Below are experts of layer 7 (counted from 0) of a mixture-of-experts language model. Rows are named router (the router's row for the expert), gate (a neuron's input weights, with its number), up (a neuron's input weights, with its number), down (a neuron's output weights, with its number) and show model dimensions 256-319. Each number is 128 + 32 x the weight over its row's rms, rounded and kept within 0 to 255. Numbers have three digits each.
Before each expert's rows: a language model's description of what the expert responds to; "comes before" lists some tokens at least twice as common just after its tokens as in all text. This comes from a sample of Wikipedia text that the model never trained on. Tokens count by the router's weight.

# expert 1
Wiki markup, line breaks. Line breaks and equals signs in section headings and table starts, plus words like History, See, Preceded, Succeeded.
comes before: "=", "|", "-", "\n", "\n\n", "The"
router:108096171121056140169127130124154114104142128128120168154142156134119060194130143123091114157087101165122140142154129180117161147162084073140133084128151111147096161159116096102088103140124172
gate0:163170148134092157163186102141139119194119082065115171143074176125166116083129154088146131157149142156147112141155145136118077121099092103134114143098103112102110130140063199087079173127119133
up0:164159094172092158160162159149176204145160124114176178106100212129117108120081132086107096173171110129050073166165125117156132131077133150141136135073142142172130111131115127067065149136093105
down0:095142091076210099102120094122195113090124100141133115081170171165155099150131138118112164165147122109161069116168150096127148147165164093129179128180159056111061126149100076129128092129115133
gate1:126174157136169146082186175135063087135175077143059108157086136134167107118119105121128069132071176131067077125122182130091091177169170142133151090095106149145099124042062131067108139161097120
up1:156121132103154159117123239122129094143168134066109178138145155127163107103133110077100072140095154135113103099143161169124102166151182116081128111096153082178109122058109115084084125170086183
down1:095070143120146071136144096164146163147109134199159094156091121122144172175093186129089082103118118143177134092120136137104106139148143089112092150099157173141149142050060137121107110137083204
gate2:097067177075081163106145131106124166123171140063093132111140132119141104160101112147157109104067157148081159158114124186099088100120093091079184074098140082104111114055091178128055096105135119
up2:112111159097059132086141151127151148093136152079104157176090140141150108154101112121112143085106175135106110165124131169121111126111048115091182050143170091079118134077141179096041134108120145
down2:122095055102106115098156083144142165091159114119106134136126128079066082130124090059134099102163144126168108139088101040170080145145176117127152111086175129114186136178132109157159115122115155
gate3:152113142151127093181111111138125093124067083138119200147141153152173091093144110075180169090093143138169103056131107110089131136131122121115165152127163114123156080141109128167123128100140131
up3:086143104123157100154116156107100072141101078104180126067122091161156121147117134112181195086146152138133109174053085120138098104095172103073127110126141099142127100163125125105195117083095132
down3:169115135135096150145093065109100103170125103130111093096123128152180099080048095148114129119164084142127171163155091164124144137122133124159058104153085073144135121147126165118115064179132163
gate4:065132177129158096126124053076082164129104104152127089156080177122155175110096147053090125167084135171166073165127102127118131123059121114101098154106176150083094163136166116141161133151116115
up4:096151154146145106121127080070089166157109118206123081104158134143161183154097100087103167174080146139147123144127143125116124110067063095113141131143140098070104146085154155170171147097099100
down4:143126150080147131189105153156099112167122140118154129084143195144089132098134087097143177142166115109132141125184075158097150144146196182139096140128122167160160119138107085126152107107184122
gate5:124054124149057150137205094198090122127124096104101128155069142136091136166115184135097061158175127160084157128141174129113100149141132144132081104111120075108120131109102078089132135096088132
up5:203084161189082100112216106176107181079129116135139166129100116128117194182077123091125078158180069131123164053110147179119136096157109122159071142117106095104132102152065087129161158120137118
down5:138136143181137078094067098102155072080082111121104154157102179161159064071116146101144132082099093156108111081146171127130139123166164042089117136119130074206132125133071128115092163140180105
gate6:099119109120108147127143097146140141111133154136144146189167150087143061151090116134127112156135150150163110225186148114178118152137155180194060135107130103129136120149138067151135150129138129
up6:142129057151081098102138115074188153120142124144120137127149159142069128169115140112032123121139201152130092175083193122130120129114172093138096090091132103199124138126130148082137102093166152
down6:145135104117179155115139093082132107152135162139102141095039111161140131170124144076145135136115099109109088167155138073178156175126111121088211140101197074145128101135117088166121136086161188
gate7:131093095134204165087173138088078120176106152126135159098063150103086131124086093175185138186113117136178058160085134124147116118189110168106127100132133104143132121094116125149101096058151081
up7:122118080107170141118133147105060115125138074168178164159095113030163080136108110178170111125146098144169105153088115131120139125175117123110083075117175148138097206066118098120087100095119139
down7:142110172125148159060182125048131126178146118116108106104150102091146082145082155159180140168134123163121188155151126113185163174128155187120131162117098099145081125131205150108107123119131127
gate8:086144121147155046181165146131145112060135136140109190142107137111127117124140142122067186150067112166152112131070157170098204142174071119139148172112079111206075128152109074124103183120156109
up8:150146098083081070219143110150109127145159149150156197135109071135126097110170109105058091144144134239091099064118081181080112116156039099126118122075100060129108212137104187131079131084112130
down8:129173112093156146065093129133186188172132101131069092111127130168100107098128152148131100110154152108115182117110094121106113127155103124179179121079111113088188142101092097142122115161104148
gate9:169096049132120094128125155137095163176130125084141156114136114145149119077145164114164118097110109123134108103174102167103137119132160151169107104085104091066067132098143052182170127160163079
up9:105156168120081123110070114109159136082180141109168089074161158170110052172144084208099133122136162133184084128137112106174093143092121144086150125130098150141198148108133127180113192090105101
down9:180090100136133157166105110150135131159105112147022203072155118142109124120123146088139123124134182135079148075173120130176157161147096097050149163182107157112099159150065185145082087088116123
gate10:085187143187078136106126134122081135158092173110116120111172175095143131078094204145166099138123131196138165115119054125135135112098082094186165094114133129110084137171150087091108093120124060
up10:087082183131121127104145118124123114144142143155085095114176168111121170127142169104143063127122130136141143182174049137097095185117104074141152101129092156132129124171167123135130083128116106
down10:139119084192078171205144061125102225112163111116083206097096153155105191106204112085087145088132071125108102122159151104128160107135111142044133085092141150157150139122136174169141083125107136
gate11:166171114111183110176089115147098073132166123176113117104097127148059056125114122119123096117172079145088158124141092054117108159174151130058180163142162151160179104134149139103122164137074140
up11:138155100156135095153099136120095089132132122131096158077110123142140060142064117089153113106166110175092179084108084068099112168176154172056165153124133160180177117155165138126077177116126160
down11:132053156105076106167157106107110077101070134081115130137159125106138154170142134089129134129074146142135188112108064105135146109127127158146104127121110102145129112130087101111111116161121057
gate12:046121098142128115100082080103152119158161158093115203109138153209145154133080147077091100089114094108135124139173109120125111155112098141187124107135148138141137135129144116062122175109132119
up12:129104146138148153102121132187100134100110054128070234067154108143185101121115125066138120097110161140139129118151111141105110132071095112160158105104116146179094131167152186102155149097144061
down12:175096132114113131152136103087127147201122171145129057164103181170108086077176121125163089141091107142144086135133079115088105095129144128121092157171179141194103151146143166168074118163152123
gate13:108167152047155165065087136171140118144111119114171153091109104146107158107138118133082128090129157109201116096161109088117169096087106127141164111064068149174098178129100135192132100134095122
up13:141159146085124123098087158223136139118121142081143128118128098162121131103145122132105149141145126127163146099133099140126160134105091139145141111044086102150117173141139116153102089144096088
down13:145109094131134146126127186162136118180082175107073127110175125159153113091092131136116122177128138111149144122126099220132164085123126121159117070107091093055079142106130148099126166097128166
gate14:133156136128173184124146164092169181116142160148068114176097155081106123110088102101096125117149104112097100136166157085096151132142099134083113138159147159111140157133095057074108139141094182
up14:131122072133116137080140120136135127134113114151033144132129154065114105149079146104108126132137104192129145153166143080093115215141116179128140118102126102123121187139085028101159117125154141
down14:111135124180093151150061088113189156123124088096117191054138112117095099102073100127177095221149116050145098115109160080076129149123102146127130170144133159166147136191108177106083088141152152
gate15:118132099140141165094129114160136175131183128147155117130118138112151139151139126081127137112170092160095122117149169198082065170192088111108152172164077106072137148152112105100135080148126194
up15:104068111126110126130157130129161136082132164159135113123126143107201135140122156066104117146131126156116172120137158139101091160193085093092172136184100094129145131129161115095133093115146142
down15:158149125146113133121113172125142134106136184114116107237126103139118086125160107147107110085088172115132104127138126183153145130137126161166145210160110090142106083088134123171113166108144135

# expert 5
Common nouns after articles. Ordinary nouns after the, a or his, such as area, town, station, collection, building, workers, focus.
comes before: " of", "s", ".", ",", " in", " and"
router:138074171119120100166089127112155152178100141153112133158160150098120126195164157098076134132086132150118158113169150214212127128098109123159082132074170087085146094157134151092140111132159143
gate0:199102166167137115158083135097094099146119130154092218122108209142121060099172131147129117150132112091177117104126112155118115100103090121080144152119132115104147090108154144177112103128102106
up0:132088124163158125110187160122096111145162199170165143100126173122094151078128164132042126151174185112125144152161115164088138147145133173171099157095120166145131087130111142135105110150119108
down0:163135122155060096169146144106162146122085099109114129170140122145125139163128098126128094109127070104181143136118170052132126167150150111192126117095113086194121178075141101158192117112107136
gate1:120117174091099173125122150183117121138110108075104073104163088138130133162148185125085152115186121140152165097156139165099160147150114150139139134073163142133108126075140110050103099152118153
up1:082102151090114075142159153174077094147123109059149082116106097125139154130148170112131172123164082172138149160156060116125155100142126117074092166065142101145152087139070137081120052195112167
down1:108084114169099139085146138101087107126154075195128152190067134161110133093091117139116082142185156099110097176161107166166128092127179142154123072136115130061119106100145141083124170083112138
gate2:145094109137114079125170131151122056161090065137170155107069112152141122098190180103145131127088129142172185112158144135150196112077172127081070191142130212120116115087147089123125136141051114
up2:125116191152132113155135136144129094087102140113119156105040165176192133168148135072116126169091122142183142110173093141155201078094169159128133171071135107099149156106170137133110134175113063
down2:108166136197109164119151202130071144121131162137094092184197175117135144118137054167085078172114163142140082122100138089073126129145108118085109187154165087180120104083109100091126118208146168
gate3:110052168121143089124074098149151115135123154087165122110164106169167123178122115100108104118067111152151106044131091127127115188097201110101105170150188102160148129126074045223146145140144105
up3:131122078128124134125141139163143215119151060140146126210145127124107104155191115109132134143188088142072141204094129111136158105115122168172143111090168154182152172133152177130087081136116132
down3:110093125105117114154083087136152122133112109155148083032142129107172142108069144130117118145087072175131138039126146171146135158156168118133097137142120096157095124099143011098095150123151133
gate4:058112121078100090121133063134169111180214150099113127123199095109122143108122137155097107172118119080143103182120093119154090087063085195110109115105160094176097114190073154048121073109153125
up4:127137149079104147047086160154147174135125115134075160138122120100168128158167086101132083158110138136135121119112105083176103115154164094144166093141136095178167104160136122193089077142163117
down4:178149101114099088147115133157154173126171190078134111163140116128099154145155087110119080144178131140104043129091073059101132095072119197091151195107197083136132099150090160098111142117150127
gate5:138122149165190154093106205203097132125144152151139127115125137075113157095116131127116153117106102106135174073121162099172133078120114088121150169097116188163069067136137178129083090172195133
up5:141117171166192125125117164146139113096105095174094115152070109140155139173073164099104127083107103125182132128119126095135179121145072102152132166080159138140109097107123191141065135109142137
down5:156189179128123136118182096070211079150151161136159125112144103134154202121123154037137108078118127130103116086166115124096087130126130176055123079106139177169122143082119167144108157092130166
gate6:150125110123121107110079089150146110143144163142098081118172168132153132135195106060085115124130158176112144115112104155146104144059099120155082113176159142116122112130130146060056093169122128
up6:148088133081079126203115094140146147114099160177083119105182107129103144139114171143137129119093137150116094133152129160121069044116086105095106111149156107088080106146086153133113152089146133
down6:080132132109156080098133175116100110158165205105186134161142075105158074129145160075150156108097111091107190140101137184133189102155145174098118125122115149142136158127106132149178052150105172
gate7:143090114155124129180176170114142202142177167100146068121137084128144170152070145103129163089122164090137117115204222096126156115132089191149161099134061134071193112175124083100129072118150122
up7:129134120130165130182208142133158137112172126111106117121192087091129159141099136061103115136106149108147116159145097101168154116191119160173190133096082142161176093132142132081182113160127157
down7:172124156135136179137127175172140134107165120108131159129134103151174127157058128155127120131110158046093164060106064148109151109186156159139111117129114131114093102129084130093114109135121059
gate8:087104068166131110153155180094029163140094061147055100091083129155143138111120165106120099121122100121187170135090152146148157107096144154107071160118121072087165090084128143131151086161111154
up8:142095138143118062157142184085096137106131122157142107097116106148116154152129064089065097129132128151160178113127218179144086139145160154055142106112123080087076102124142102097167121157090169
down8:163170150179070175125150116111151123178102142100152078146082181124102111117157107192168077076093140106079150122111108132150175109127062064171154143107122138122120187146117108100109165062161148
gate9:131063074141140123138134095098088147094139141170118076108103089111073106168136112131135128148182132127095125074102089198098081096164135150102159148121087140115097140099112107116131090170147145
up9:153083183160182155160118117123143117126080122114131139130136091099116077124130102111144119164202078112145115091122133145060147104183151214116165109106194147114085152069172104120140148146164167
down9:175144138142077124154148178126166146147109083108151146186115160088160071121078151110155118079107114096127060096161118057123164132143097130162137142103136108131152149136102148099132138136138142
gate10:087094106104115100119118100095184119075120143137105171099161142104087074137115152142183159164135152138089110087083124090115056066197117132132157074120102064110072130142132153074155100125146120
up10:069145161145177146156108091185101126179104081132183176091124106147129127098103108149182097089126154073155155149148116136127148112135134122120108188139139162104134126153154139163106154083120089
down10:166145091140163131138187083079091112130103074123148072112049165146160122168097077148114139120082144084139056070135115072132166119109091128188108129120130148083142147093092106100176167096103142
gate11:159131136108159193190117063134174145148159087150161072144145083098157183162156147138192111130120179155122129115137096139104182103166144144132157113137111123072112143141099117136144125159179129
up11:120148127150186085166083085156153166159103146128087152150144118051150173125127124117158144115158132136102121126116092127186123121146145138154157114178095180122138099112098166147125148125207173
down11:106151113142077062157142123101081096060172147112087060121160169157129099052143126148104126090113134110128087074099136146145172151144085127051141136151154101134168146104103089195111090099152148
gate12:114119173136129121159141160152211131133146105120086245132130212114112073076158129148148149128090135148191136167139110134108177125114196101110157170110126138135094142156149093159123077121112093
up12:097123153048147163153137113153137113155105125181078153092115182157132089051157163167154091116092142103178145149153136120129136116106196132092164155050149087123148143137114104165122109123173165
down12:195131115148127193115119094079069127115111127112119071108100145144151136100106160082104137184056120108097179077157147124167125141161071133200094109107087096063133144125155125116118146124177112
gate13:139102143123109045112119160142110125169149103141133108134135163184195151106123150127093119099153144123111131146133100123156117182082098109090109127089142150183095173173108087081165116168175163
up13:130184071142123075096116142161129134124091103146101139118145112113142111154199164135178151115130113115141149138175169171114172124156153117051162096127176139126160133175122158082114137108109120
down13:148098216129152140099103115168163095163097127119134136107143151111138093103113145096126120112185044174102137121123100162192072156158160147172100084141121099142123129068143127146116105168144100
gate14:132144131137106115129110131176202081080145105088158085140136147141148149158144170157195132108150146090147080050123161142138106190166184121136136157178125183164184137048126099120144135182109136
up14:136131124149129108209117121102125123137103128072116164117134165128111153163159163154167119154168181096087129107126120156118104170145117156102144155056167085114124131138154125116133128105126115
down14:119176125194129127123178142123108198108158182067157084171112050125111141115101121169126096192126154087153145097176130114137125141127173147146093148092135076142124146111145123142128144189095158
gate15:137104127189132182111162148096105104134134111150112111159160119109109137184175167125157126123148080159102111111119183198112141117192126139163073131125137178149110165175142109152163115119122177
up15:126087147164092175112127213124132099130134167178065144123090148127097087134103158125169075138078150137127154070112168176151170133087125177167106138115159110111129133169140131190097080131090204
down15:149141098147142119173135130119215108148117147112139154134194164110136099079174088167117153192100128122161130202122108087157063191076129086121154120146155125131136122084167136149128149176129141

# expert 7
Numbers and quantities. Numerals and number words in scores, tables and counts, such as 1, 3, 113, two, one, some.
comes before: " |", ".", "–", ",", ";", ":"
router:051049117124083181166098125086116172108138164171130161132100162086104147130121141185080095122161160093082178110153150110141111111152094142172155117103185134153126149122143147167146112180179161
gate0:172131119141125150145100129104166154142140136150089067141117162092164127112170132165098129147116168106110093181070156092168097193112116105147077128184117184093164068168117119112065107119081134
up0:135080078131140142126056077094166136119148135110139075110150127071103151176149105118110131132158161111115119088157113116213172144172142095103101095187070164115127128158136158106105083162144145
down0:122110140112105112154178079131155200105082141175150098116191085139117107157134089141099125169107134107160088105137120115118011112139123085170113135143076099167172130127066190129111107152153131
gate1:138106194174092100151163087131120110130134099157132108096123154112143081146143114117111157175134133166123143141183099145139152151168122082116197130189124129122164153124141101119086142165147110
up1:112094136147150158112140161132111138128126112122112170111082135183154110121130111085224130178089112178124093135158063170101179105147126165127139181091078122105163147091098142138121129123136127
down1:107115169121157155113114108131205116145100079129112107091179108131135113135171143169085134121136133106139087077077124113134116124074173107128122100150143126171139182202133114112106134162086098
gate2:114143116110164134141131062148094111120155088140155181087126111097072170139152155160161115123162147133182159146136138115101178178091092181097079142052100123103108097176118136113110125109151124
up2:132178069166150154107133148120127131114164114148095142159139176136120142123086134142116056156152155141134156109111137167120147163170095184129127149073079178141151136107097136066102140159112164
down2:097112185154209127199109124135133140192151152153194149037105146115109137113133124152077137101154103092149090116109111084149122205180160082236124104095148173162192103124147075123173170114162077
gate3:083166141141090101099160143074129193035147104156147065169098157169150156046102162177147161174121132078120145150136110130214147081149149124093167150103138122140181133095148132100143130129146134
up3:094102066091110133062088181095139162170136084102130137128106136112161125121121183151123126156175185111105148139134150164116124227160133151174173171097161073133174075092140098144124144077092128
down3:100117135141118126115099117239061115184082161094112083110150151116140154136163112111114126095141092120102122111125065122119176110128144129055133150099132188152113143174175139095158144159087092
gate4:060111160150174084122122125167148109099099139076149122149128086069151175144192142112125146113143081084206101132068107141104151209151092101160157097168050157156133157117173197170127132093142234
up4:099065175133173078118121098123142094107105151102077145109130154113104155131241115157141159133132121097182105122094157174103125161150073089150129111155156104128143106140126201116107066080106190
down4:147095124138176125124144076071143116165152116142150133148109131139151137175110095083137209135148143099164105137058154162134167171094135104137121187159145099084121114115167121092149137129169112
gate5:155160093162191162140152181151122195155132106141137162119158105089123163151160085125165122115084131101102061169136142156086158126129095160107167096102165130091094167106109105134128109141119127
up5:134156115146172171164096138123119119182085120103155147086141154121103114138122121153152087136073183062118110139119120106122152146175127120104175168062094071176091178087145138110174111094150067
down5:145160086161161137154156149169166084122097105139153105105150129147115135047119085145147131116158069159094147115185142125161135109134093172169106118122173125155097119115145111103081146147123115
gate6:085069089138109066151150138141183127060139131119173163155201147163143127114166132086074108145086151141084133177088149132134120166158135127133143108048094194158133129158092138181062170123124156
up6:121114117190107078194137091115164085044150115151123183157197112128118156099184132068086115171086126092092123174113135123100125172131146141163069136080058151164142102165113138160092133118123176
down6:087103165139135172160142084134132118136188080161182133158154146158137133164147191144158162150064179134090166120140119105141103133090078111136126156129084122169138111101074122131127122106186147
gate7:122102137055112149167114139127116119103082118105124142116088137161073113060085132151140163103147127154134123144106148145129093143116119084111150100159113138135124141126143118118188192167145143
up7:151093089077097134158147111167117125104082093102113197129094089147114140128129130105100079106161144153108101085106100134090177111105144124110082093160084169169105135124158083184138169148113118
down7:105116146114165075140104164105123132127170113086171121097065103143087070143128062103161167121066143125127143135155152166150143108050098117074129106097146088118154123204167154174099086142152146
gate8:124094131103047181167118131137135156120142128068078147133111088141136118131093083143093087096132118188119135118116069125170183096120169076165114135104153179155109161114107114091127163130144125
up8:133089150135077142153129122176130150107129065067087108104114105172164125164125112133153124088128096187156134120103096114213136100162124071130126139102160180105144188111099113091096137144233146
down8:149054146152151134125071100075081146124109158180154136074171117071169198110129076146125118141118133097111106160129117068111161107136070136164145179061131156117153107119080127185148127135159044
gate9:162156092057168100080124124124104105103181115178091128117101105177138185104185061169180109177090182171149116122168130125129097107151126199158150114074154138198146107111135141132099123142053091
up9:137134145122121186035126146089076130155136085129128079162138124185105160108136126123117137123081171118155098114190147147141095132229180105102104125095144104166099158044082117116144135078108130
down9:136121127157094088101131164136109144139129111116109119129159072163101103129160106114113114180099100104109182149122084087134167099110100068119105096116151117098153157174099111145109128090089092
gate10:110125117082227135140111155132117099110094097072133110086120119139088088164176072123119123098187175108158128154122148197129176175141127213084103149104121102148134151127120157127096137138134118
up10:124105080166125106115172083125177150112147134120171142099117119090158123170083171147121227146138137143123092102183141116186154109112095073211155157088072162056131158112154093091118117161144112
down10:117132139100114186157093146110092147029135115152138108130083128131101136096192131131101150119140165087110102113133126163154092105143150126123128149148141140152069121152128134168134161050122109
gate11:155094121075154121164118144113069139029133102141148075119148111129155166124119080146160090117165152143129152141117119110110121211105121130133140144090210147117101117098086154110159126198079137
up11:152038125065097127134142160098107143076163123098172084110109159180113126162084052150123091112146129137070149148136126137112072169155111108159124058157199127103080110131084198063125149193089131
down11:099134049150109107147183118169183090140094071080223119137089129149140216089095154187086115160148206119171189137098085138138115089110114133156185195178103152175095098151108160152142148116093140
gate12:121146069139140090131115083170128104130101141072103165154089135114163166170163106080092102142115123106125132089111146098155112152108183108132124164062106117169128114119080121166124160127144109
up12:138149133128092129136152045136157107076162105066174172153083113107216135158127134113128132174109107173132111118082147112102075143142105116125142126101079119112155135143121160164123137126138157
down12:174146124059165104062111127159164097124169112079122164121171109139163144061177151156160076153148090127127121125137080152085074167101101155139170150171152100110142106140123083148177144160104154
gate13:187095112135140076142137128176156090084193162171137178132212111159130149133059142068105130099125111131118110190127105070113104105118121124129100147084176099125140090102100112119128133109120163
up13:183124050126131120161096122170119108101178197146172188084174112117127191145102157082097194104130132124119107160146101080143119169147105139134126116090133087134125099106090143084107118099119190
down13:149142134100227092133076117092093158111139131160126155134231136090108117099154116110104093131074184130120114176131103098181151106148113130140040176144068141143093136108108167099120138196113146
gate14:186157151096126141154093143121129092174125103122085085155092171151205099133147141103081078178171091198138117113131105186181154112074116118046095131152179105140077169148132119126132109101141152
up14:190139130157108153119117091139086145151084077130127109123108121133181070205138121121128105187175076175177095138138102179167132034103127075099098127181123071163068167121147137211101051086088154
down14:137149186148162085146144095158124107185147113153104143135132070149128150095116167082149136127083097115124125053086176131088146059123115148100104115141142112111144088143129148121189132138141110
gate15:072118108102126145175089143100167129108145138131115159143088144161135140121127161168122137109102188195121144097159114114131135178180110145138133125086125108178129061066142129096140171123126162
up15:160192150106170140101079121070131161146116167151138117113077177157125169101165161115131134145174118127198120143139172125116150202131101185167146097151154114071107093115168082104166143139100120
down15:093105191184086165110131126167136202145132152176214103093152088116139135096138124190095151152150181169116139108086078114136216136085123131193093146153122154116136140108053160094114081088221148

# expert 11
Prepositions and articles. Prepositions and articles introducing a noun phrase, such as of, for, with, at, following, around, a.
comes before: " the", " a", " his", " The", "\n\n", " her"
router:075122159069098157136126151138128201121127118175210129201099157120080122114091151130110133138171129155065145154124126135143194134151149130115118134060133090132136195147139204134134129100161140
gate0:074178184177138149145144108081078110099113095206139153048118130081107178142039111090122183137095175123133083115129121091143186131102170088132143133127164080078175115124051132161114117154157172
up0:013154104180131082141105131135123141088091109180120179076117111112120163152079122135129094108100159113087116082111099162166148156112153139083174103122158054130160114112084091125125126155136105
down0:148116071094080154131165135188143109106088144136097114148169139145100122109188087162154159109139103085159172079136154140125089142130121118140126108144098192143093126126156128116140077089132155
gate1:127088117160143139100204101180115127088111126079146086109127109107111100133120113123159101112140135104178144153171111115124141156116138167060149151137074092170175138143076127135134127105139136
up1:177147131112160135141171134138102130175056053090177126146087046115084152139136140141158172097101166094146124112156085069137088171107154126143131189125080158161115123099112164118154092120156107
down1:149127137159131136098161131101106111097134089115074116112086200126088125105167162161098135127104126136141108122116089103186089125152142143158053131125137124171120114126135119122132131098131100
gate2:119099139098176182124044096116170147169134120144095113160093079154102149093116162177115160089083143095162075113121136091138090146089117139107137122060194130115170158122106129093103084161167139
up2:158126161105096160128099071138134127190130129107130132129117082145104105134117125143131113155131166077138099174075138162065078117141134139114134160094167113129151112120126113117119126163159102
down2:175160116167109130125149127142103110081180124150124117157120076150141173153132069130116061158111159153141163164185157133160200120159093091104179206149061133055102151158166159077085188092078101
gate3:182100076114156127139100091154095158164124142096097160177145125082100118146198135143121117093154114132136132091142153120119120101130132169140089064203122102161060100095162180131068088179093162
up3:169121098140189112141119096109098156153117159080133126158156159090106096150158127082150101085130122166125178122173158126118075110154112140120101076183105086146132105098139164125097152181092111
down3:140083120109078076157089130137133124174140123133128173118122129101181158147156112114054124085092126118096118095170114166104089166116123106130087110153128121152080119113095156124123080127093149
gate4:104122178148130129108106138125123140115131145142133134123100145091210093102088094163162113085101136188109106176110115181155156142170101108188098136129145123174095151102072085148151159104148097
up4:131133210126121147126097147166166099109106098177152123111129173104156094218117149141136136113164072204112118158150129142155076155109110118132095128107142132158131131128095107135133182134101118
down4:142125077145131151116102140129141153151102082151142123139167143147061169046126106108087099111150133092143112150069146097089099060099146116111078115124098159098106140215123187137071075147064115
gate5:186131122181177128159093077109188181156127079134140130170101102096159166137136143139125117140137106112068121151087131195147176121125119134107167113150144118191144146175122087121165059167085127
up5:104117188092108110096152136104129080119084150086117116097153150122077075094134113129128116121125135129106154136154145088161040093147185101146169193160116111097129088106125185103157167186099141
down5:131101073128101115129107179156112189119182144129183145147139173106157056133163118158140106170105138120116142133195107128099123092153140117128152091066093074123044091106168163158056123083149130
gate6:101145130124158131202113109091123091143139145169129144123113133157164147142157154114151071136142152089123168120147080162141079193127111150115153063127105112149104130167129128094157090198061142
up6:090084073127164120179166098115145117124153167146140123117114108162119160123137100081147099091119134098114140143162127188058117135109097103142142102136085105093087168139084139089176052099107204
down6:124102163116108136163143121093152105079171140085130088186148107136131123086174129142151097146126060088127048115187118147121102158121190136071064166086124089118122142119094162136094081090115165
gate7:148112101091161073095139140105062132104140148148149115086143137085138108153144149175098149107162172141163142106126140186144133080098163143087100132155154106105093089126119140131164091117102122
up7:132116148102137118129100040108114125113152107139184090134119127047113042158114121200139156135146192130142123112124117169111099073168103129139152101119109116111087138138117187177092107120170091
down7:167120139170161078147121127136134122110099098174171175143163084125175188041160161108088166133165153159115138172128088086152139089159166112137104101120109096138065130149151161079152109077160154
gate8:154110105079161142102105150118074154098135119037075158123080069121125121171138168138201109125217112121148119137120114088108183154097106131143150154141176163111121194090159152198088087135144112
up8:097026060135145148107146129119085161150094134081112116145156101112085118208114151091142113126183098146130125099162073101119165154077076178171148152104124127128160183116129139127112132133130125
down8:125097146040121164138141089138151128106150091128155088163148116127111128092129115127112177123120108154141074169157075134117101101135100153155170114175120204134083176147161130121156120153091208
gate9:101131129113113130091181091082181184130145104153082178077155172129147124163113049109115134133140130107120125127093138143192071168130166087095134060148188110143160166132107105152056140112111122
up9:114108126083104153097176077105165152130113138117110145132183152153084101136103126134133104128160108208120109158050155136121119105160145136106142095073121155128125107146123162111146122087079147
down9:146094111147098174107141175101113095063095080110079092057148162092212113143176072200102120141084108077176169065162160107194044159100135100149096102118102138126120123141142111112143150120099195
gate10:140068142121168113096115090096155085107199086083084125085116088162107163120144137055148113141139117127142144134142131212173167126133133132112150213043135102181173132085159145136081104132160151
up10:112189124128039161111081120138127107099106110130165127184105089130129118146129129096148128134128087117164152133105131133095189121142128093093123156100156114123122148161062122092087059120090140
down10:195047102134128145166131133132120122126154056177129120124162091135150142175158128116123120094068127117169142174033156103139149117142101150166170113100112152101158151141099121102144121143147135
gate11:138146148113167150098130134143103190167134149151116109109074126166122139131114126154097149139071161055134170093112110159177105084095166129116126133081075096109156104180114126114138120129168098
up11:132149114101123115103114196111165153115160141112121169185073162170150130084118121102118112134063147093145114168098146171143117180171156120115148084160136084112145127141057144078157126114083106
down11:142087158146103148141138101095087088174102121157120118155159069112144143134141149094191124154167118131105181099160155091142133112066164143132044136168101094159070119138132132176086145097185136
gate12:097122135143167132136151163054122152132094181084074092107165100152086077170076125105100169170080128104176169066187077091131114124097144089081092167101111129135185132133178081087139121116194162
up12:087103147144169128098158133095071159173124136091076110148113104187124118128057120092104095118078104113112178120109109133198122157146119124095080167113135090088156115112186138120151154120218166
down12:139119125129116087180114115107118088153088119114142146166113117103081142091135118066106143133146115106106099132136156152140128133131150136048142105128124085110109154154134145161159122117100156
gate13:122162115131187104096109139153097145085142138169140137136202134168131101149110058107113134127113092081134141145143122118123151147098119084131116106118129107177120104149106146142120065143166170
up13:155076103143132123112113150144155152165114124127082146138116066116125117192099113121111078131133124097157112105146088135139096096154163113099081185151115096076157125124172117160144078162112098
down13:092169158146164140147164125120101094090061119120171146089104129093119109125110147168104104201178089210128094100105172128132084124103157152210170133138158144100131131106141102194085204080168144
gate14:164133136149135146114133177134130103155166118026136097142119124099107150159147137171139112154106138177105187135124137082110130113136135158102166167087129091136123155120204160122135141166076004
up14:178178088152177130145139156142127098188196082122117132170159158152086166123100097126129159127102099151135122063062128092065141098184135121093155132117075091142061106159113175110086095186110081
down14:104080123115124086149116096131120091132083119162165121082127133131182140130087164122171148198153099188093154082147153114174079146099113093125107106094105126150134083212176111098141109139171183
gate15:129087077122148100161151151116103120148110126113145097111134118033198172169151162193161106093160157169158123083093087148124122141143159103055115101126162075150159102167093159137054085149123125
up15:164121086177098132162109135076113184130144092118157099105113177106159110097111148176162127127206155078189128130175114143129114116161133048059138113141176141075157123060112132196078143123111147
down15:084089174182145138127112083077164132142087180148101082121098100132138153133032119133145149104180103157100114100094161137111124126125128132123131141150140159155073142094104101098171098113199119